config.toml
experts_per_token = 2
moe_layers = [1, 3, 5, 7, 9]
tie_embeddings = true
Below are experts of layer 5 (counted from 0) of a mixture-of-experts language model. Rows are named up (a neuron's input weights, with its number), down (a neuron's output weights, with its number) and show model dimensions 0-95. Each number is 128 + 32 x the weight over its row's rms, rounded and kept within 0 to 255. Numbers have three digits each.
Before each expert's rows: a language model's description of what the expert responds to; "gets" lists some tokens that make up at least twice as much of what it gets as of all text. This comes from a sample of Wikipedia text that the model never trained on. Tokens count by the router's weight.

# expert 50
Prepositions in, on, for, at, during, through after verbs or nouns in running prose, e.g. played on, reached in, planned on.
gets: " in", " for", " on", " in the", " at", " from"
up0:135090176126075146147144154137163151085168141129131148115135094138133116125124114114126119074055136098159106099098165214090105095130118141147120146168138162136120200164136139168129101135108169107203146089168175164128075162174152122122149192125210112100114150081123116087119120168116160184
down0:110164100076120115142099119070087100177124126204150126161098108096114109161124111097140104160156170132127140122137114092177159158171103065122113158076148086195074081071090071093131088119152133144145124113117083096117159117084089187159125110136050145143144175157111099124147140097139101120
up1:085129163094150110133167118096051195060091151048164078133211109132149129167142169158100186127088105104141145102125129111136121135084144108149102087144177157111131109124093117116139120179119111092165195111127140104137135122133139135105172149110209107156089115086174133133116151094125169130
down1:166108090116144068156106144172105086178147193132126149111135167114085111141095144107110112100083151163096127144119161150124198096118097142113132101156164128138140157147126051125140149188130119112093104086163141112051182110109098152176113122111155080091203135166113135144199086172150099102
up2:104140159149116155120113127156136143079134161100098169125141198153110198102144122163144134102077101186090181111146119054148121140157111143165095092149183172128119100115153144144052144121121140124095130124136026123125144182138122120146131153155142185135172122179088100168141094177129170084
down2:143155149113090129133127109094066104149141098122182132071104101111199150070146098171171101132146160070124134124121184118122155127172147137098085084144137114100083061155100117096139187096132111164079110087124091149138113089099141117052170123138075071131152173104148112097104173096146128096
up3:120146101123122095080088107114134116171139104107077086136123146153137131095080142169090151061140162072147133123173131134148106096117075138136098129085152134108187126032126146133132203138144168117138117078119151111086088101064091131064118125135144107154141097157084148162114107120140080212
down3:108112131112169110182139138155119132184146080210179148132087104142136135144171154163149113061107081146165202171148119124061148116103110142116143181113144131149151131104098112066132142146097156145122093150113109169045102153142121131200125176161139126098146139125110134156102121154153208094

# expert 33
Middle pieces of Latin-derived words, often before -ation or -ed endings, e.g. experienced, necessary, unincorporated, induces.
gets: "oc", "uc", "ut", "enc", "anc", "por"
up0:101114130170110087114159149117116172117120143103072127180156119187114091139133080109168117179087108131161085037151146143128124103145096142119202136097118100085097125169045156095112125150145117179055108091169153173097128158105118098114109113052127102125112115099110085136121157139094155132
down0:067082100100168199154180116131162161148184116093147111079133206098202128133092089132065117137100132148120134195118148125114090079145125116123147098090119097144089149115162191162131097091149136141187146074125145105125102177120166132119117078142137122093123139080140119083155129122146179120
up1:139200042104125073143108159083163159126110131164111155123110118079157081161057150113177157171129088127176120127110093161133145180182147110111090112170117127141117127080116094121098176134115181095110151090136140130151106143139131111172166076074103078166149129117104135089089099170105092157
down1:164095197174110116189133102172089126135143122145161051130106094132110133079103087112101104086094111135098149099124155161154128136087087150174111107083178168126117149161192168130099127144153128109106104147097094082140195156139120125077145162185121186171119097132120149088121154172066126095
up2:168136159227150105126118064184107100080150122129087114180119158107061129167139094096127128112126137187114140097163085133094151116146137088098092144163120166191105119130100140119180120147164147098155151106172180156091149117184098160130103134157116168147120093156117173151088182130084170112
down2:146159081099158140151147144130169073126164121134141170056128164140132133127080122097166078088123120120130029123103163116137138117056106114152147118092164154134178159116109103165094166139194149088160122180110151167190140096085106089163150140094127186124087124141105149135131086079132090103
up3:115087102144109103082131036144181140141128158111065091137152139092144134182111125096166093129163099155100172159168189087100167139154100117141076113107130119075176111144105101098151126124104178127110082201163125099161181122144100164172147154112153076155128127159082063138118126128146160130
down3:112149144161115067127133144075148120090121134072130092146119117091093084105158109132145117185195079114154112191160140134103114154138128097076169140153146082144152137134097143134115106170077092122088131155130116209122144128165186199145146100121082147172062149134176195154125134156163163135

# expert 8
Word-internal pieces such as ic, is, isc, ip, et, mostly in foreign names and taxa, e.g. Franc-isc-o, Man-ip-ur, Lu-is.
gets: "ic", "is", "isc", "op", "ip", "et"
up0:150179171161075164130104131114146121091122135138116071181115179084117144099120119087082107084177129066116098161122184120127133179133099150116090165168123145088104124098150118119099143118157149157113145148104099128112130135197184167129234170121116089092137172142062172122129157167127106140
down0:083118136166145120209120073177141097107134105102094135086168138136210160058134133084135154150098110130124068154110155079107154139091144101154124176145118161140108114176114141097141116132199139123093071161101087152114131127116113183146136117156134127164091162080112130160141059116147094061
up1:065087150151223064132108164144139122141120104162091163070140130109150102088099143153122078136169089070115197080096128172142122182112066136138103105151128119128081133144157098111087118106080108168092172143155133059155122128090071109124157146122133120128150094137173103133174134126102120156
down1:092120146202111069118161120122093163152168159122086109147135163143087165091091152119161167103155096184088113127123168138135179131151118142129088120135118155125160160078187150109134152088172210140154141150105137091076159097137090068097149141119132186143111094165181116096157108175156182120
up2:150207094153118112114129120161197080065130146126102120119131206104159104112159138085064099096175139117137111096124142143128154070185113111117141065106127194125098156111078131128094116155140113064153143087113102148198111161120086156122115158099091152152131120144143092079163142168159097114
down2:134124125126071057072142114161178118128108136120152191118128117110093117153149149057056070069112084124126113160138080095137075163163173074081127132140132111091129169102108150129151106098208131101095121105078088148113124153138108107070125056144142171101132099122108105144147112144146155132
up3:111132158122115071114094200102183115141100134114106146161126120127159191122139095172086127116182090119159109067109193125072098148095138179145139190168144157174081154108127083160140076146115106047141135100140140107149125144140145097126111047158139147123126085136119102136067173115130147155
down3:181136118136077163149146074082132156108123170120131139103098136138126159104117114097141141102150118122084126172164077086109093088148075131139119173139091101087068150177122172183100208110123091112150149136162123091129149148049148064116140194112108142141104171147044136154108128116139139089